{"d_model": 192, "experts_per_token": 1, "d_shared_expert": 0, "routed_scale": 1.0, "balance_loss": 0.00322, "init_std_router": 0.00796, "tie_embeddings": false, "batch_tokens": [32768, 65536, 131072, 262144], "seq_len": 512, "steps": 4360}
Below are experts of layer 9 (counted from 0) of a mixture-of-experts language model. Rows are named router (the router's row for the expert), down (a neuron's output weights, with its number) and show model dimensions 160-191. Each number is 500 + 50 x the weight over its row's rms, rounded and kept within 0 to 999. Numbers have three digits each.
After each expert's rows: "comes before" lists some tokens at least twice as common just after its tokens as in all text. This comes from a sample of Wikipedia text that the model never trained on. Tokens count by the router's weight.

# expert 4
router:512519511450613599471492404547492633468523478520569425549457393523490566495514478579577525480484
down0:484542471510467534499409469474507493577429561440671416499459487442542430503435617543490517464480
down1:517466518524600457491483563527527522547514483486599460439530496482546525431531518494570589582546
down2:556481588494474458457515552505545532453469555494514472561573426540497537589503563498484505528416
down3:481550434517556490445487459532491504536512474474508535486483589449522511433520471528484566407513
down4:565436490555553565380524490482508527541419541489511530544489486472500449506488478423559519502480
down5:487448487571523579490528425554478541432450476555539544557579474460456508481502448514536448508468
down6:441528426547418448498519464579494406459440486489538481499555519467513480501430436453528540452570
down7:491479529547451652429484589421448625455532500503523446485622449416564499592491560516570501448524
down8:423497492455464463552538535454631626559441448502566515449445489415461610478505497500459532539464
down9:497537459422468466438460546419391451469409459530534555558422424487530545425568485498474487530529
down10:541527498493501511456525547541468477559572571439445510541513509492571485419517533461541547469428
comes before: "1", "2", "9", "3", "4", "5"

# expert 5
router:445509503540459550506443533486575480492618480531556536492382425574516468527526422487459512524536
down0:438467480429540531533469506557505434584514562473499518485542553487564614546493394454565447483538
down1:565538539522420535541594407515519465536483495490507539428573535500483498474447550514509555567537
down2:482513508430473408552392547477464540552467572548492597475460543492509536548448500541501463539579
down3:465410458526503500461482505461499561475511516491521518493560485547496450521489434635553453523554
down4:534537407524443463504391425584508463495503583464427656530452507469470462341498448437529437490588
down5:481548644491572470497489499523571493528524578420534415493545509568538513404550508454536482512471
down6:362529553558533524552517379434392386515534488515467503554564433549460499528415460418534537467457
down7:509487490565579523451586569420383570448564487509476497474466452453566556472603565451451428460514
down8:494501494508573611518516566500559471616435509581482553492536398560537457431465479540442515456559
down9:530522507475415506448494478535463536391634511445478460647501430568551433419426430472401568425439
down10:500521602513445541473417425510564571525535649487547482535441448538452504462532559530509455447465
comes before: "\n", "|", "-", "==", ",", " of"

# expert 7
router:517403438495463511528458538511531564593472462542548485464476408548510428537457485458553559525456
down0:592553581546466583395493395484506623473579562528485492456533547500520498503613556534466518445447
down1:494474568502568484439518474471580540503484458568428400539571521450577449496558550547528573534477
down2:529573472465553410611482560522593532525537455560479427571461457528540532450542546447560476525555
down3:487445522509487469510467509562456487482558571464571524579537399461428441477481510582512524467430
down4:521442499485544533446505436424463524449483518549533585476528514584505542439671504457520500473573
down5:558462502623460455483549518499552402431358388386513476506393510432502526577475474530492519428538
down6:445532520588523499534500432510521525419552486488536452481567551446510508551555507473595420441451
down7:552513529492513516586488441501408513396459508496482468600482516550511473528490444507477493399453
down8:544496558495384462502439458475581484550533500508502523435526463535493543446517425511497424422546
down9:507568482531446502579445532561441467520523505456475492532432577552531489500465485489374545504502
down10:629468479488566497409464431513568524529414403502427568406496469581565546535476464459560493537564
comes before: "s", "ing", "ed", "y", "ation", "er"

# expert 0
router:472453525534506471519467505524596496442456482462496440408449466524503608476493487560466582433502
down0:537479501590453491460527465512600487580404479458485507510562507483494532540512462465512516449470
down1:501509458484504528463526478474426488565441541514602435587471536555495419524398550419523506541463
down2:506454491441445564380575529521501528457551561447617423445516490501543511467492402461486458509488
down3:497545483507476495472473511414456542499509514435483490499578555446446415511520415431541433427523
down4:549406467528465482399462560490456518472500523616431462461550527470532434477442533502521550509479
down5:434412505503522503507486434453581574499508503516463455512497479449521472519479513482529470493534
down6:537597513481532453449497467511509449456475469562538452455467437580402458526642515494490437533461
down7:517527474482479565514518573485557546470568530501554454442440524519586540362438534469422591537454
down8:487449433498454446615538485510501540510558489483477471534472574469556487485485494532428588544502
down9:462562460527510541438540501519499474491489541568481478473484541506549556467494413509530439586493
down10:548561499404535559555519456628523473564474533546497504468510543589452429411445494386413493577424
comes before: "0", " |", "5", "–", "6", "8"

# expert 3
router:517553513524520515527471505541501521486480453460554484512447461482401508484363447492504543394385
down0:570508575466570520522597566539510529437486545530550503514543535561539488597528529496516556514450
down1:431551382528423516541568503443548496514509498574486503486455516544509586528498508466470468433497
down2:501520454572391513483571520500334410518506525466529475514528557507538496514527500538517537466520
down3:463541456455481536553505416508455500492489479517506586463472439559548448539500410495483499570458
down4:447400470525586463487425399454498559406503563407545419512484482538472423526539445449534555539525
down5:437556468517437611492517495552501503454575531487545480548520419553481473563470499483450548494484
down6:484452525428528500574509494587475510468509478406488469505484409505534505487509449584457474425604
down7:598581468543407516552504486448509510455467488436536440505556589509526554559558462515449510539527
down8:415515535505502515498487483464428549437450487420535428540483529475520536640483498358509489504506
down9:481378416538568478519474459441581542609489448560470458466454432652465498492489542485460502522583
down10:451479542465524526502495447565581496499514615562469482539526461530427546593487501515543552583509
comes before: " the", " a", " to", " by", " his", " in"

# expert 6
router:512546504546638548474453556449491503575520388605544531463477449505546529518476474635512514491474
down0:531566482486414500469471488518573519516502411536552457518585518475474527410541606432457477620609
down1:571535432522540514544560539532422566421440450552468484509389593532406556487516470515487516457460
down2:535506534550485402552397505390541470499525462484574485489474530512500531514400544407498512441486
down3:579442475504424545583485488428577524423546464582482576506430554424485501473522567529480542543558
down4:516522502576491558470514484477550455494570479530517470624488394548508523472478579606473519474529
down5:402524544588549494447492436516467534478554551534544486582522491420479488497525490608447531526525
down6:458570532531521615473596594437460546541470506514496461514520675431410557452504532583504532414447
down7:466391470476611480575449509500537450487448500432513520595525468577534405431465513477523440521506
down8:551621488514502454560465478589431486494479365584534528493546611488569533552499445502577496513548
down9:453505535569579399494464460482455534459590564550501497480564381513530480570433551538479497563456
down10:483560488560571508399406507571526481543428512443530526497443583483451504433549452547538436512467
comes before: " ", " The", " In", " He", " \"", " A"